Weights of a small mixture-of-experts language model, trained from scratch on English Wikipedia.
Size: 13 layers, width 192, vocabulary 8192, 30M parameters.
Experts: 1 pick a token, a sigmoid router.
Training: a variant of Adam for the experts, 302M tokens, 9764 steps.
Below are experts of layer 8 (counted from 0) of a mixture-of-experts language model. Rows are named up (a neuron's input weights, with its number) and show model dimensions 0-191. Each number is 500 + 40 x the weight over its row's rms, rounded and kept within 0 to 999. Numbers have three digits each.
Before each expert's rows: a language model's description of what the expert responds to. This comes from a sample of Wikipedia text that the model never trained on.

# expert 20
It responds to: Possessive 's and pronouns his, their, its, plus equals signs of section headings like == Organization ==.
up1:533515527468538492544559443459480494495558481480462475457432467470481499554466541551535463477501462543503431503492497401508541459521493529504488577469512514503515520523528558503562494507467458527442522502480484472479479493528505514531531523429535546436568505488473514444386486501500492485513469494564506407432491483474464484588514512392536537549479496505482532468482467496536538475504586527436500496492508511546553556539524500408522407532468504516465525513455507492444429447475441423597463478513523494544445492554511518449494502552418451491540575514533522508516545573564528511

# expert 16
It responds to: Latin species epithet pieces (vulgaris, insularis, -ensis), taxonomy terms, and name or year pieces in reference and cast lists.
up0:501555496530437530544492483492492495531490517379526520506618499471368520513451500519539533425532507474524494529492481523550483463488487502497493470482544469505526475525507493502532539495498535476479470572553564597439520444613467575537476453463433480491499524438512482564526438527528527550585519526443498462482526476572439528534511526467478466582557518470510512471403444498489466458480479487532507555510530489517530486530494510578535564569520487451570444484509495518545524472439522527479494538579484511522504505480496523405498524517501489487545488445498560545506512509499507565

# expert 17
It responds to: Month names in dates, especially after Released: or on, and the following day or year, such as July, October, March.
up1:555516509553466447508556501476454480482521593519489522533493464510519522487493484500573477442526527502545514516544540491542480524517465553419538455451519536463520542513519558528516466529473527509521429535559476538473454537549591520540467458490556388455457481462564457478450464453447505473516501571532476447475506477505496523544500498495528488512520463489552558540497514497525576480464444466535483465507496600543537494492471471501499502531547451525528515443524495481520502471555403400469478581604548477482461559498462428475498499514522542442570526441537483420451454504531459442

# expert 9
It responds to: Action verbs after a subject or "to", and their -ing/-ed endings, such as took, began, perform, disband-ed.
up1:453534552505496490556443523522483563507460504453489473539510467510503485490533558493467513546528477580482474535485555500506513467423477595449618545454501541457435507487573488521466528490519486472419488545526508434493488477504534464479458460479515509473513454433494531548414444421591476499531507489619470444507473446506496458540499564430556457492499508469532434491525575451458435496489516436534550496477522496504475455565531518587536479488504500510440515505499501536509510497507458521480523505524514417481483449571497496510404461559511549518447502580503534569507503484501483539

# expert 22
It responds to: Commas, semicolons, parentheses and line breaks ending items in biography leads and infobox lists, e.g. after (born 5 June 1984).
up1:537491496460450478493535511520463493449466566465476516458533487550468478454493515485582493479512460514523479499474420539492496426467503454550550453590552474516469528547558376566498565499482543453521526487512457522503479476494465549534505564503471487508529488437505491494407457443549434475491546589535465530518513476452508484497502544496443579533476437447467555505485578556502495522520519428489508529575541461489520511492453465472469498527449425526521449521525539462484471490542515499510451474503575424564521518438511502400566518506508439456499464584495492435558490537528476505

# expert 14
It responds to: Nouns ending a noun phrase, often roles or kin (president, player, father, candidate, children) and events like win, storm, League.
up1:508498576531506429523521486529496518527443525516537552465522470505468503460428485519536491475502497567506448547479430500505687529491545485472534517466462568434520475493501538529499452481543462486509482531423451502507505472540534434473504537488521470488602510489541487452475565523471484531542528513502478545489533459472518473438478492529436493441443471508540432372510555492516480518561602521514519521475484519499471501561415533486432469440476506516464520516510497484475528488432523484478476533485495422574535460505518501440506467541465485469491442556460505522504482459574448555

# expert 15
It responds to: Short syllables inside foreign names and places, plus two-digit numbers in scores, such as Stutt-gar-t, Bhaga-van, 49, 76ers.
up0:408484476454531543517447555515486543522461497538583425469504541480508454588560475493470446557578567451504464549473529504533548497460521463539472466505484507543428540472526594459510527505448557603482464456453469515587540511521553499517467472512392458482583466476529496462559488529474493487554497527518454483516407463541495487551487483509425502430503429504487533451466484566494426468527511492500506554530459528479472523456507499487511497471505558447528549443517523485429526528529484521482551517525470475563545556419472505518513522534520516521513482474481503535451481488563516441

# expert 5
It responds to: Digits, decimal points and measurement units inside quantities, and words right after a figure, such as km, cm, million, %.
up0:533438455492558522451436551505484487554523575473487436503482520494512506488516549532566535512528462510498446557542503526515482516526495481463484518455512496467493538489473498494466545517568507546561478487467552591469569556449529541507519494512492496523498516495564500513563494480508556542511505473476493455505509496549442517414494500442539588478485497494526554559591497434469492478448471479476477495462535582515528560573535438531423489534555487484514484472443478572404539505571411399520444593515457551463542478431475501511527422491446545452535501491508460516533468537458472482

# expert 23
It responds to: Table pipes, minus and plus signs, decimal points and coordinate marks among numbers, such as |, −8, +10.2, ′.
up0:561527488551391497561481530541569451525479490467472510482472558422487517463533465560477455518510474524516483573516532483466523538438499530485444458508480515487442513382527456524475508418527443551530446513519554588451479480456527448512475502531506466487472505473479421449522505443551500566477507558484487534479470546507489479506520538389502477529528461569486427477503541550432466457509493518513530536480477483462462442492477461548511538532471458443485506529496458462566421548472553451532465490592538480551506539484460528524494443517517527432502492602516530473510493513432528507

# expert 0
It responds to: Pipe and colon separators between cells in sports and career stat tables, plus country codes like ENG, USA, GBR and "United".
up1:506503485461458454482466445449473447483516507465482529468537491499472545487594530501509487450547511485514484500482515555459511510458428429496559563478483503549471509496593471509507504513412480559516416404504544502515415464523486448498491521516428488479483550420478504473476458503470501422523484520476534491521520524574554559502465510468401464535464504444546480481491490507599595402523542488474516507457522504518536476490490557477498518537539545524500423470486516494460498507525435501580502638560475480514520549541547548472487503464476496481521479464523575466542520486446559481

# expert 19
It responds to: Place and institution names closing a location phrase, often after a comma, such as Florida, Texas, University, England.
up0:500539536470455502506576528470524481535537541535499554505459596463447463519503513468481429517538516498480527556483496492565455538464543518445520488520458490474532489536465541540517477454473529520403464522556534411557436438504493450445410489570485495462545583499454451516475568584486484509534497524547539467481509478498496538507485508526479523505515420551566433494490533456524526521533531499544484503472479495536557511549448526564476516509503482419448492510522438489522481524410485492513417489443452513563380463514499493543503455463530460468502616481491529505459519450509442503

# expert 6
It responds to: Middle pieces of foreign place names and compass words like North, South, East, as in Madagascar, Vancouver, Osnabrück, Thai script.
up1:471453455543475485505464493498504442491524493512504514531497555531486407484488584537554569532543516490536502500550519512456563554453507446464541558441489501533507525417461460534413473467428491551459468494519581496466572560506445501537477475491509492546471570512564501591519489508467520511508498518450486470457479476494538538484551446470495510501539453577471483447490500511543451438495491484496523462485517486501489454494546522532424490518472576487508453572520433500516473498542505474521530557544507494530501483476572478492574532492465505485528520590575648567520484547444588470

# expert 21
It responds to: Abstract-noun endings and acronym pieces, such as -ation, -ance, -ization, MSA, GNIS, and infobox labels like Authority.
up1:400517561498417543497473610518456523485583538495503497472531542490508484499465515504543387478575545512489499550506432489486551507535503545514543482523620553513498468494492531479485502505517567494489491554558509568545491484520483574496487500472437435506499544453530562498438486502511462483562435526496432468390547520563540532473467540487496510497494590482528496509562477453534511487510480435522492502496537484554567534514447457524495491469471410454469526542492471497440468455489491501478614507542503463521517484508462530476533516610464492495499568503497507527524544518485459494

# expert 1
It responds to: Prepositions right after a verb, participle or noun, such as in, of, to, during, from, mostly in biographical prose.
up37:458523500467434538539506522510463488515499513483461489523503536576458466514523505523472503469502502501454534492547532481519518546513426518451473515442491498436513466437385463400466532479471418486515486473552484476403508484517484520500563496491550514456489518444480530422565457526573468438535542497461466465522527505520445459519539576502458514513537507524453459534463515489478524512515497522460478445512494500586453507535482497490542509468546479506531524476549514476519511511425427431578567541470469439476533473389587478481548453478610546490502560515624499484480511523513498541

# expert 12
It responds to: Single consonants or short pieces inside surnames and foreign words, such as Bo-h-m, Le-d Zeppelin, Abbot-t, Crvena zvezda.
up1:488475487464489516502474541492515454423442481506526478478501451516469458529482506551565557458526450506543524509513470502515544472501549424551511420439485572456478526513456423566551503449447509514480525474523569513483448506507428527431444441528462506508485479487471483487381462496488447428566459510476542491480456526534479517485537541453559499452490514505571486431431482521500523418515436499487573485507575426542542536477490456500459500509471464501436510570424412535449462516537500495505515510590509524483532510519514508519549490498443508487426501555558433555458548497546521530

# expert 18
It responds to: Articles the and a, plus adjectives or their endings before nouns: local, significant, disproportionate, indigenous, tropical.
up1:461543556492541520527556492532492516543543479548443542544456464536566556528553557478541423535553492520515477539443383487494535474483486507523473473453502464536544546579532522513472488489475479515527531463523491514470552513460518516517493455474554548561492531493506553552439465508547566528527491488557519497458468510483546489533594509500515534545486413515570454493486454487530445484526523511500428496434520388479500495498521451454474550467523530500549377508515444579512413548456548488464455487452518564509519558465498484468446447507456506455488512544548435534494438480474497460